From a checkpoint of a small mixture-of-experts model trained on Wikipedia.
Size: vocabulary 50257, 255M parameters.
Below are experts of layer 2 (counted from 0) of a mixture-of-experts language model. Rows are named gate (a neuron's input weights, with its number), up (a neuron's input weights, with its number) and show model dimensions 192-287. Each number is 128 + 24 x the weight over its row's rms, rounded and kept within 0 to 255. Numbers have three digits each.
Before each expert's rows: a language model's description of what the expert responds to. This comes from a sample of Wikipedia text that the model never trained on.

# expert 19
It responds to: There, East, name fragments
gate0:133120109141118113134134104131120136169135150157124095174160131165114087145104190139151145110107064110123100142180115107124109154143170146174114101130119140091156156128125134147060150157153147122127135111131158119138149149165131148139125091144123060136131111093158125172129161106128153114
up0:101158162100131094157131156144103182139110134115107147093127124081125120130131152084118165135149118113158152101112143115145105128114102144128125134115098108077151112116161113151148155118131119173151154111121145155143143088107126143072138147124104167137105113125120126147154129120142094124
gate1:108135127111149121156125082169130151096137091165164119131130144102124094136160137086157106157141089159109175083114109125114107092109093100152120138150104146186116143114140094148145133084051136155164165112159127136104155108105112127157144139157077129102118136178127103098133119104119107142
up1:097123108135122124121123114161091076144106143140096111133137120120116140130085112154116126131145110108180099162128110108131122179138139179124121117162151134134092155181121131123149087136135142144157149139128150114097152132130136131134142141134139113129123107127107146159147144120158136087
gate2:136110125152088137168166123119161143139114143124154131142114158153142142131090150097116076109102086181169105116102161135113141123162166138132150159137151117142117125109123081118175128133102096112125116115103122137106150127151118136143137188125108132166106108131155146127136145095171103109
up2:112098137117123154122157071140153102089147177118093121140065131106156110116116153105131124088143139167154131126123100117117100093114159139159101196154120139128134117114098106152144141143155125159125122105137165131130126109172174130150129138133104142174107146100115117130125120106150094110
gate3:134107141159106131154096134103108132141171150125157093127096162085098166132129129107130128105107108099100101151101156125147122141129149166119124182130118116134107124094148152111084127143115115096126097146120103122123140125126094147108127093082128094123111142097107131117099156093156118125
up3:112087133083134123114142145097110127117095131087117111105129143102137151118153140152105124110113138135134130130082165089115165129151106147175131166080069124138125146119127110130133111144134143112132115125103175099176133202087127105117097126081097095121083110119130144104113138065130180149
gate4:127122162147114107128162147145093148132096153151144158147079129104147108163135156147116106128113123107123125109133119088135118075150140146129157104102145118104158126118144125154178119127130113068115163144134104105120192115125180113117130141146126140099119138129072155149148131099120147133
up4:107162147123145162124108118119128108121120146154078115121115184087136127096144147148160139091105133106131050115143110148132079118150134157161125116151133122097094111155083161146116176124151125137147135099095124132122118101154101111131132113147113086149115112115155117098145110089141091116

# expert 59
It responds to: List and infobox markers
gate0:169100184137148101185140129122087138124109084142081147132132104111109135095113136100133129157119110124142138085097127130129105122142136183102127135128142154123123096168111130143115149054155092161121106109132151125101143113151133131152106155141136125196146106178156128140153151134084118116
up0:123115167134150112170171111102146145112103099153101159164184153126117128114073119130173146144166091124167103119140117109164113175121121132107114150152148114143124087115111121124105108132119110128110116149107104100097147123153139135151128130156133163138137149142161120125118161169111147127
gate1:106111121125080131144175106107093125108116107116129144131148148110152117114117048134107080126109140158140131134150086109154124127136081145165130099156110126131119190118075148184111147099112099158113158109172148129127116133136118116090138083104170089099117112122121085107128109123153070095
up1:163150131075125162124172127124095113167118119097096109148154114151133124118139107117131144147115104104080111154151127102136106125108093102171119097113154112127113130135159167163136114129113145153125154114143141138092133111094127095099112148117138116141139153181136113135136142108154130117
gate2:125184109114160125093126108125150121082094132119153112111137124116114137133215146129100177106157122080108102120138149117132158106133112107198092122167087175138138137145174138149113119157156164137151098087108132093119112124155121110161092132143126118108100125125096162118110112151120174129
up2:182169131127158125115116109110141136110097116087103087130140143123117111137162116146098154087160097115143081143124144086112160133144143129171134117165125128127127149164126106134109142183139133132153137083074173127147141109146103130140075165104109137124153149146126177183147108143147152161
gate3:112103155108093104095133151095123089109138143092136132098055146124122132146121109156178133140139127117129121172149120118127182107089126080101118136137164130096077127059154139110147123118097129119103129140177126107148164166121140103143096101084150140120120161134129100134150144146111119130
up3:148155094125147155183147084143107152119148136152111143110153096152101134082116125086099125112123117106116143112100125138125090130167156164167163154158126136149120101154127115140105149107157094117123110128093105132106108083138137141112179146141132137147147118142119133135095130102085108121
gate4:103109093087159076173113143147122122140120126157141130145095108162122121089136091097137136075138137144121169129104109146124160151156181137137162102128139121122129129092107115125104161105122132070149161160110143125140144091154142124142102134142128134156104122150107123148100103113160107109
up4:097119150111137158141152106104108112150122139140124096150138120130122146102142115104136144049146130131101147146110137131085142178121117120119190116115141098114096114135150155149148146093130174107134132181089113146155145106133160091124098149127102122155120093150100098107086132094158104119

# expert 62
It responds to: Line-ending punctuation
gate0:152151108096159177115126147133102157100145073177157121119144108090130161156161115123135123173185137140142096113172080146182106101135129069152134105122087144113109102136135143079105125149093135138148126104074087125152144133192110140135152149107120143100101125148107110135134138121068109075
up0:116138147150135082174150124123136116128105157128146123148092151167144111124107144131128127093101124105110167121076137110113147162151106144133119127137146084113123182127123109165187072087161120125120174144189127107095128101092127122109129119151125139146124137124153141142115108097147123150
gate1:149107092078124148098130154118115128100117145088173134134155146126139107134111104137118110117152108144141131085141083139102152145108128124128107116118121109171113148149145094139100110156115114162100129129150119128102154092131157153113131093145124116138139125101138104135134124156139097150
up1:106162123150130143177142106113136167159149137116102118136107120098103156140144100093169112154163138099084134144124095099102088126120144137113140137135130157095156133134102160090111150127121157125138147166141151156097130140122098138172138132089188141105095082113142142132114102145156087135
gate2:137119145130085151120139136142147136138133105103141082090104115116116152113180151142139155135148134072108144118119139123147122120109098141144136101141149080160124097122069108092114124161133121148148158127121108134139151138116123120110126153159190099093157124126144094129126141166147128132
up2:116113125149138095130107108144166117130075156139140183164116143166146096133096098102124144107104131184160133187150104139128114102092144135098144133108084139125131150141176197144133150126110102130097167108128125105091139106123137118141121100149072138146099118154148138109128129120095106125
gate3:161142139116141152119101117157151126093098157147159121122121125148135141121128146120143144157142083109112127100163106122143126142135147119118149115104150160153130135092131116117073136094100069147133138098127075121121138114163169141165143134175078108172148177142142115145156081122139088111
up3:138146164130118133122131125141154125105088136126147128131133169150163097119138140107120123136106114095126102068130136110114109148123117124117122154133134167145159119116167158123085108084115099178102134079099123093163115113129146158145119129165086113178145174143175125099136089140136123125
gate4:174187106185103132149148130155107149085121104154140120129094156131137105111064098120136120125164124130125130123132135105149123094098125089127133116199115146153142112122161146128154157141077096131103151132145128099104094120120139131096127139104123118138145157088137165150104102105115137100
up4:133108148083135132099111187168134119114093102156142150139152133119119183159107126155106122123119177133129140129172114114138089150098108129086085127123150144170156121114121123122129123095128128115098140169086162134112152110140144155135097140120128144161114151079100129160125143155124130102

# expert 14
It responds to: Table pipes, list numbers
gate0:138102157161100111131149142116130102144106181096100091120145135134116147137134121121167122141106114201137108125126156150113108170097140156110155134111172122111173133140110137146109113175165143111117171126129126090126151119133145123133124096122141156120126146119154119165137168148129136151
up0:161115107068121149074145125146109130109121109177130154110157146185108146112127139121123138140106115072151147137097134142146119148105120159137083187118125142127129107144085156095113108154142084135115126092172162170158135156153104151116085160173120103113101161133136126098112095107160129096
gate1:110086101122148097087105115136179151130176085139155115167128117108091098132164160148165117071119143169132139089138087143199103100156123105156152135152116110136093116095116138107163135121135096119099115140126136123146118130084129143075112111109097141113088126159081089147139158170113147136
up1:106119163157143162160140170126141100111103155106181099116112187132131134112090076168148091151138129153132113117126105124132128149127128129118153119130116139134097125127133166122136122103091167128087149143104127158100148139123101123112092085095121128139178147159147146127143135077110117081
gate2:129065090137148105119126093122141133106103116163120129140161122124108117127111164108132157114118164092180163121132110114146105158101107100146139145169177135116150127119107104142170118106154156141145141076102108127149106127162133092061081156119093157146122143112137124125126125138150182088
up2:104133173110122119141097106144140153113176162084130142112128114142115143149152097098135125142152124166087131121179134125112100107169128162122112119135080136123139129138114088120103116149075123100130117150134174096090141134133103150144149113098198112095131107146127180141174120136126102153
gate3:130130110134116129111102154131102147151135110180172136156162078109135165119064104145088064137121155094148092111125119112139154166135137094111080132090142127134149069115139100172152168116120150148116092107150144142126183134134120082107120103112141099155093108138143145140113154161129117159
up3:144167082164127142125118137130112149133115126143123093141128120102160151124122094162092083157143160099152113117116100096105166149144132129092125138092145136132113102171170145152152129126121161164167114062123147154101165142134130095131135105114159130141131088153113161120071143137124126144
gate4:068127140110183116174123181123104143158091131125187135140132090150085093143134121144149106084139096179153166119126133092105114148131173136111121139165116102129143116096102062042119158105141139153121149141109186114138121117134120154120116129119182177171115151129114148104106089141141140098
up4:165149154131100130107128097110151104131156134106091137123116172114093185113131157114119164166167131131142125136184150097133134150114165133155119120070145129116113104130116147145110081080133115105128088143116100137127159142115135133131144179131110122101106137152149142155118098163119129123

# expert 13
It responds to: Table cell separators
gate0:133130145146130135156141132129157140114112174154112148128154136132171104140106155106126148132155188119148130122142139110152128085163137124167119182156169123143135131136114133125155110098123172109136134126136169157109124075121149105150131159148154125109112106149118136152123130126134105166
up0:138119158152135109148099098158112149083120151151126158131179115136134097179133117129111154119111131139151109129164123125117122112150119122131182167143151131182146151154140141135159163115179100130141127167138138116093175133116144113115139135148144141109138128141119114112147133133050056097
gate1:107175096140100137108132135119124133150133130123120140152166136092131102120107142101111119106162114113126107105104100129113106112122104128152104119138117129123126114093134116114146132103116122158153151133071128146149121088163139169103151162138158154110136089139128104088111137124112095142
up1:138149092185113113132120091117124151127133094153125111136141110112127115171116143121158136114162112136148076104107100122114135156147106102115109158131160121123141130121124144118143162112134144177136137147063152110136106098151141133097126154131194130147113109149139093122113135130125114143
gate2:145150138110155134105147120117115140148081110138090116125171159155124147139170128100156116109155128123121068127100111164101115130132120158104096147139108090092114146117166108122145151129145095126113131114109074101178100145164150124124127124169144119131127111162107097119111147077134159145
up2:109127122119131129118137127145141167150126144134108148161096152109140146097132134165159114115168103137143108145073086111160158119138113120140124159122134084092133164098130082124148106125154128095104136125097123153112111115138137082139091133146129138129135096135127122105119142120112138100
gate3:120154121170132132152119177114082144173115108112104137145124154120079106135158146129132137088112123139158124110126121071120140116168093103159153130109117093141153151157123146156151116124116115130173105142152119146116179167126117134174127124105099142118089109132138135139104130078099144106
up3:120106108075078095134139124143147132106131172116120109117106148175126117119087116114136134139124108144100157148133128148172157116096124166098136135128158127130126086103126075093130132108122160138137147114107103115191120129135167082094137114146140143109117111114096150168128133162159130135
gate4:138093091108166121124112183128119150123085146126134115152140125173154144124179095148166157142156133152120152114132144157128103078099106177130154136139097188131099126123110142059147113112166154121174140124176147142137141116111156118125120091160129099120144117167114141112172109088131127136
up4:146112105138169141128128131116089147112056134120105125152130142149128120170157129148182169147130117136137162111108135134124128105098107151151165162090097184171122128102125117073119130117138166118154140119161154119144128152144148139126118104132138110116127131152100174116145101125089187128

# expert 8
It responds to: Film and music credits
gate0:133116120123108119118119106127118126130129122162127147133117141164140159134152131132165125114093125130157109120093094127123146129155191126116126140133138109131111163107141113136155160116138106127139142109183113145151160143164121135147115110148124094154111134135105116156132131128109125163
up0:124117152141107147119138126098086112124103125103157144097131102089111092140149145155080132142172079114168167121126125135105138129129092116146167097145121081166112107114133087132149100140165155141141094087096152104147133123172115135125085138115102159123102112145115139098085148101161137126
gate1:108136174098143150078120149124123140147143083158118107131146109144147127139094098083172124092095157110107139169090130124123083165133152117184175100081131148101117133087117155113116171159115151078120133098123149133118138134124099126179125153129132145151079130144143144109099160092099119123
up1:114121115122141125128082123126170147123116123091132142144087138113084135138125136155134129116145171137145131130131070132109130113142141123106155147109072140155150150133122126107123106109142091163127095153101083174124154135170174121128181132160124118140145189115129142153186118142112118142
gate2:130137106159092133117122148149114101087101140105105131133118119116136108078098137124177144131166129134140122132175148088100111140129121141154110109106121139143140100171117151049137054124117093129131125118146095091107137118132158119169132104106134148131146089120146136157118162147128116126
up2:150129172116145145103141142144106135179110144132154110091160134137120145186159096139098106121148117109131128092119150121114142127090112110127079088134115111128151160142110089142118164111120140103133153150154147064111163133100166122139128113128126118112152168116092101137141114120115160123
gate3:136126150145152170143113167111115100124086130106127159123150114148142131153160123126111131135154130123150163128097110099147129100095110126133145082161138128106138142101143150138118140095135135160143115139092137103085164125154112130078116122117095100094128098124142171151116099138141136121
up3:103140123131102116076127150160121144104139170117118174107111146141111127109163127143112152134136115148161132142098103107161148177156151165130142143144111098116117144137135117116175136125177104140161112143091164128164080130142089156110112114131110168167147091145105184104129165096148177154
gate4:156148105191105129188123107149106108091084142110130158131165157114138121130149127130131134138129113118116137158146144122111090157107073101138146115142135103149077107147108089124123125123167168131122138148132083119120142126136141096159091110151121095159155124101126161169152128132125141139
up4:128096129101135174127148132091148117128132103121160131151147109148112139145105089103107120136118142127089105134116084133132130152136100075114117124156142084166135128104129129102150107118132104137127124123087138112115104118106097176120119116148126147148109098122134164107110138127157137176

# expert 46
It responds to: Event and activity nouns
gate0:116090100096136142108118157119098139149129100130106098148126185174105114149103107106125096095128107091162128146149096118109110118098153119152179123143114131135139156112143129107150138145085126096144127164140084102128144149115132158106130159143123121074158135129099108083106111119125148159
up0:131182161106140123121127110133145146126135149116137123144132111153095127076156135110125152099115115166116126155142105120084161117112148173167191105096136161153165101132090128083154096129134141114118135141139122111099135130086116104172123125129146154120122136122128162149113094147130111167
gate1:151106124158104165152096158142150156121115158159131082126134138142157139137140122081121120116123124107158128142137135105117103096144123136135140121125164153141128130077126106094109127126096150161143139137157146153151160142132131096141132151065116151063089141112163127143102153115102143143
up1:101148148095140111127149109107080117124109089109112192115152130117107142159122108118131115140126108108113081123149136126128151154124161110149137141123073124115114153191156143143166126110172112086131107126102121120138119160124114158114103133182135123134145113161106132142076089098172146130
gate2:102143133133143153156163135109125108140085118152141116126138134135124159075095131136164114124088086154125130139152154098131142130097099165105127135113163106111147129162122140109149165113139101155179139083143065117158137144137163128120178154166124174125130136162106069119177153111145149153
up2:091112127117070130124128123159122141137119092124116080076142152117147135105131100119158118159119135181061155113110144096142105116106099154098127168152099104102087132166156120122118145096125100092143162107137101136179145126127094124092122144114107168139139104150127141133151111150133130192
gate3:149144104095088120123115138133092169156139120158169123130113131134160110179143129126145096141136126124170073146148134134139123098160120125142104133089115188124090105118138136099136122105103143131104171111140163130127105141132144159119162077121117134162109150146166110165123147080134110134
up3:108137134107157160169099146140141134140145109121133157147111135091124141114156105110156116136099106113100111160096101135127119128101082112115116150136089144089083140140143092156143159121126109127118131113159108133149088136123118142105100176132117140163172122123092103132101106139154144145
gate4:112138168152150126162121159144115131113123164142102091101116127131138114114185122097137121131166119128091138111157119128119137114099124089141134112124192135154120158135157139106142099140147108135117136092096110159138113131103178165127107165140128154133160148085150161126126115129154156171
up4:123127120123172123148092110141141145161113095142173115122149118160138163163116102102143131162080149103129158112145118133095175125096146109100104111142108082147135113167155169120076105181097080122127119073146150141150088110184100126140130117142083197130119107112157156116127137096127133128

# expert 55
It responds to: Prepositions after nouns
gate0:107128093111142108128137167168151092182113125163126098096139134121139145152131114133097172073134134106155129124149136093168109147134158141112117088150127172101133120121122144152177157158174137098066135145104136122145137107146111139131134168146164133117135125136127119153109132140115138141
up0:086140131151149126089107143135101153174107131077117134129147133121092112119088139102107110096155153142162111098104123159140125179124072133133120094120124137117127155128117126141088116072168083133145065148117110100142095129167160140146118134110131127106102154152126163094176130097119118128
gate1:110120126156122146128145132130118133109105119103155146151118138078127135105110118103077100114121132106107131126113124099115056097144089178117131129160146099156139097135151118139125125091142126154137143088124129120142118151105155114178164080148102178150105130136131154136134110131142150112
up1:125114115126101161114146109066152106145173116117091145148111160143102131145121145128134126086108132148082179102122103126063106136155148158124136166150174137149114129164155112133158120139149147165119095163125128091110095065131142134117131125152133150144144103139144101096113103106086108141
gate2:108085125126099083129139119118106176140121162150125114128166109120119090132130181123096115087124097105111136145123153132132154119137160121126095144131131141104126131173156123125103097113112153115147117122059125139144123103170104083143122173174084160083157117137088174128112156150124112135
up2:107118134153147122159126132125110128101126089161105105092109085169186129133139123095158162110079130133143091134128200136127128198096126140152122123129112128108122075169136105119127104196117116113125140105134107153099115130106126141121124163121123119150147151112118117161109099133112124108
gate3:082135124108133146096123130150124149101093127112131089140142143165145148120176117121147098120112165123134128110144156154127112165130074108112100129136111085127125089130141123152168118129137142142169149158127113141158112175125082141135141156120103122165093158131133100114120087190099098148
up3:174096124159134070170131121060133125150104094083146115183138115104084146103109118141112132144116115119124140121097097111103078118133128125153129112135109098134135130138126156121127120159093122147113141150177094159142175100144134107152149122129119142113119111127108137143156129136148133104
gate4:127096136102133102129140147124123149126145110139148135127123158127124146110121098140115117093150183149120132168154144145166117147154122169131165124071147148145084139108124069100142152140142109180153102095152127155146123131143158151105144142114103152140171130108090165119177133138064108175
up4:134117136142178110124142120094142173141121086106114104156094124131088134130180155160120131105156194113131143168154125161132118131128130126150119123091176189122111143129158130106115163140166112174146142132122128168090175179143125107145130115115120116173122091084095139120152113121124094122

# expert 23
It responds to: Derivational verb suffixes
gate0:128098144123109119117141113105129122120108171142066153100155128096120127121076134130105140140113102087163087177123132149131159095127119107142094150100148125140165081084169115117117115134102107150171113135159122096116062141173106110142133155150115113139093127149128096175157138119149156095
up0:165138124110110132063100165109104134160129184154115133124116100150147106120088117138143155124124129123113081158132124154138113127125097113111117165105128134174120110117134133104137154160107136135137105116158113124099082120130128104124118130139136101113067121135109128136171140145128159106
gate1:113126113155126148102162131155129077160125102114113128133119110116115116148152147074088147131175109131161127170106145141128151147128110098180138136140134092120138135114104147114145129128132154123143120143101131145108101075119155114135153099139140143133111086170112116121183135092115156140
up1:114087139187155192130141153142111134118127090120136105135130132117114123101090143111154127155143091135155165171162133151104135152113148125182146145102158123144154126122168135125159122129143144119155129149107110149086100093145131113130160094139126100135125079176146128131133126116090133119
gate2:146165104120114115097112115144152138168121152126130177139133156132122131121092093135131116100090146099104120119098123138087120138149124126101099097121157150126121112142120096079102112138120123144127121160156165111150087107112082110111120152204151145131146088151084096099164151107127157072
up2:122126142170119109154127136113151102136157147132099097128129127110140113137116166145117098133134121102133145109149066140159166149108114115137144146116110135133175108125163153161178067122126088105102077146128144155114157102153159104139131135119113120156149165126110113101128106170150071161
gate3:135129119105117157152166111139124121173134102174110139185088133161112103114137178104104109156141120095123124172119105145137133160103110116135144126097115122130121119149115136134112112111129122188115120110161094089185162119111119138140103105141163144101129147126071125164127120193098169123
up3:132137123099150116101107124131124143112147137125128074130164118097110144149114137152177138101109101144154118119139106137115112105150148183121093150125168126106131147127126102125126166124082110151152116081123146121075109138161186159140136159090098103124177109134157119113179127133122109129
gate4:171141156110124106129105145162124093170090112125123131124148135121150136127122099144108161112207147088125123101146137130119165094120143100141109104150120121117119126108111106128130142134145119144075113128092084152133135134103115117154134134135116121157121164165114082139116112123115114081
up4:132102085126118128161135135118085121192098124167176149149101224152141128154175169161110158125141168139087106129130128125112176122096064175118144121105156103160125110123134133136138106170140133128106107136130127135137149124162077159115152123124154127158132177140146149142111119132100122092

# expert 1
It responds to: Sentence-final punctuation, line breaks
gate0:119173116140112087110136166123122150088148119115088162156117116100127136129180119189173122122144104100122135106134137107082113171102163101131115129118130093172127145109129115108102126153083119129110092101127089102134151145122110162124114127115105119147154105115117104182127109106134120117
up0:121142112158097140122121170126153127174119101128137084148098166131128128117184136122168095145082166142094144112111135125122131147093110122129129130119126131115149151098108157145143112113137108142136128176121119145121139167092133109114105138106137153137114099173120138170120105105109120136
gate1:123089090106096191115178119140124143154152124144118128136130122098157126089121131121118109140130115113123098128117110164132133114107155119127085154167170166150127083098121037103165121173143106136173106107109151127120159120113166055132107123103082133162110141126127129100155105120146167104
up1:140177150128130103134108128108134123071109122124161125112134104130136137142149133178120115112143138145167121110093144176084102155114123134158155130092080142130119141160151169114131138100153115171134135110109142115126112115181124167112152153116112154174138094120107117157127122139130098153
gate2:127094163151146129122118116131114107135114144160130142113132089104101101134117109121123114134161113151105137090108129090136112136113122154143157157137122150111170183089122099119141146102089108090090160108094091143146097090123092043110145142130121160134130137135115110121117132141150153103
up2:164185130137155134083156155159124127115114123137112105121147135110146143150163137082148139109143126092148107162118173155125208164123094080136112096131138132152133114154116121152089179149120098065159121134126123129150112150149108143108156125123141113109115142087150126130124138107117129145
gate3:114184121138107107093111123141106166161129119139123122070138114165132115143128149126111160128132127115147101107083169113105140104165155118131078122161100119132122120146111107096094154178121152062145112096083144064114134140136132120151128113108122125137140155101107149108112116099118103127
up3:173154125119109101124155170146105136139118139151171152112149121146136146122152138121112133121156094138150098118095118131110193109143135147108110104153125112170119114187103091119090130165112171112105114062080091091133098115122176081157105114094097112128171115108102144090147116088127136109
gate4:146184099142104131094134152155127143157104118192112136147151142126153121125122117104130171149130108111140130104153130099139156111163158093113104075086117181136112123137157107130099118119143153145119125105157110138136134132141117105116118109125101139125135151096157064130164147122104112127
up4:155159121121095123114151149125140153126125134122094097136136119105147159113150128071144130181147152109131136113114116074157132100140077130138165077118117137149102144117111148120097109161183190145106156125141102115153149162096096116129140100089139139128170156128166111108128141140108071137

# expert 39
It responds to: Content nouns and verbs
gate0:149122124152190160123091126150170137096152144104118129132133055105123113131144143070102141136119161142134175152160127141107112117150096097128112178123126154109123138133153127172126131163139105123146113124139095152148116108150143114140185122139161131098109167124132144116123173123110133132
up0:124131166093081108136184134134101119100064147123128126106158172161133129181110106144126133102119119170156116105092125115125143117109172138153136135114152132152108115127142173126158086121140111176102167148122160108126148163117122129143125129093135135094093112104158132123113115127159069083
gate1:171101153087153111163097101158137132170119154076132093167124116079130137110168115116115120102151158147111140105117152110118163092121116132101123135162145145142144164124139108078128157128137161143155160149105111125161121121139141107125126128105112116125099156117154115151147121143161093114
up1:090108166114142092133104124125085084132155128129103112062122108137078142152135170134136113132127136126127112111126097153091115146153104109161132146146123107098131143130091123102150141174107100140120130148106139135130145112157131141070155141142116167131157097109174061148155113091147101139
gate2:145104144140140138159159166093153126157111163122124108147070075124132107131173132134110146153156127147114152170143127142122145087122148146173174109112131120165145126110125085131131131097143151117110129130133141134142168135134164123140111148118095111126084109151130120175141147128111091116
up2:157095143114141097121148103099132094109139130131072142150133125157143101142129144152120102122136108091120152148154096108134122124120122147085093143132115155093158133149138174152112128104188128120173111125133133118125127127102146128110122165082106137100155152126123117151117148090121127151
gate3:111060145084110091160135156145136131167119123113125139166107163111125154169168082134155156102156138123131130115132115095130137160103137125114104101157104147146100117161133138147157112116103114142142130085086115139183142168131138128151109140135141139155124128124105125132133169118106144133
up3:111090138094135124161143159117166134153149141091094105169120127146143132138154129152116138126172176123149131131177096126126105116090090117113124112142159127071092149169119141100112104138112109155147121137125073145150141172123085130163126135120136146121086089123151127142102145123144120151
gate4:101126183176097127106115117121136134105137098125121141093158126088164108108124081147131185132123127112081112099127134079115107146115155098150130080103066167131120132146092137097095093118157120115073142123096172146136157103167129145130089133115155140121123092169093140161111131114110156103
up4:145204094146119142166140126134138132147117129102160093165113132147128150110148122129124065134171128104123112165150114134137140156120143120128121112136111130154122103131139118132178127169086081119149111126120123121112089138121093146122106117165139174128136158133112129143182141147133113119

# expert 29
It responds to: Word-final suffixes
gate0:135124108143121148161120138135147155141126130160177106113089121127135129085122129173180149116131114139098080132090107140124107167084152123123152156166102116156109176125135127152084130146154137131127087151126164147114123089150143123143111114172089158162107134125128152121119117184111137136
up0:177116161143133101125161110143148149120104127053176084126136170135125103104116163083085137122122129134099146101123160127132106188098095134130114107135136133116075131144118129106119102132139118133115096112137124130150145142106119133124123149128140113116165130153086124140128131125163113118
gate1:155090094131134160125094129116080114135148148167140140117142143128160135171161064081102109107134111149155161107114112182102126098102121136105136144147133113126120083086130113143121133149138170145141113153151105121171087153179116120140124144126129073132160137113125152111136103105130156073
up1:102126126102111126167109108150147138138135115162118163095172144129103156106153094124116095189120127103068096168122108159126116119136116139112146095140091096185152132183119112155121127102159129142149107127114135147101096137086153119146164143127144121104149106150154116092123135165128138116
gate2:166130135126119083099142150146152167143144122105101083141123107111104116096167117114143090112115154185143125120112094138101127154141172142138134115136117149154099121084088120112110150092151160109130132110103141160131160127119122123119102128149078111118116134118156146108147128153151108171
up2:107125144121152121148151122117080109127114107120089109090128107115174176096125153125114128117160152065175143111121113152132147118125112111147124138130119075114132130141131160149126113145119103123153157134173078151148105169141148170127176130170177151118113123100125088119138134128159159120
gate3:105116131113155161146135131143127105091117137130134106121130139153113124156101127151134098096129078130135116126152123175141123086194150163139114162116152136135175127109119119073103126136088143096114171139104137133133120118150138132158087113132143106134130098120112088170106071113118136127
up3:076119097121116140128131106128139152129194110128146114121140135131093158133123159166117149133119113139159183131120091142143142117123148155122102130090127160158128101140122114101119139107096127084138113181115120107121126132171107094115127135128181130108117125164129118146175143096122082124
gate4:211107116105095143095113131137112104153162102128154123117115128148146128177127133125089144144128137138109114108120143098119128129119104137144120140154126132107050149102124122115147122112177106117111164147109123166129132131149095127137089142087087114148135101148101162150112090125087139124
up4:115069112171134094115149136164124156118129134096186163114107136136102134178140122082147140116161156106098064104134061144117099157146079150071169103147157125170135155147117171115133112140095144129112137131119085155164119103159150103117135138126145148113154167147161113174072133125144103089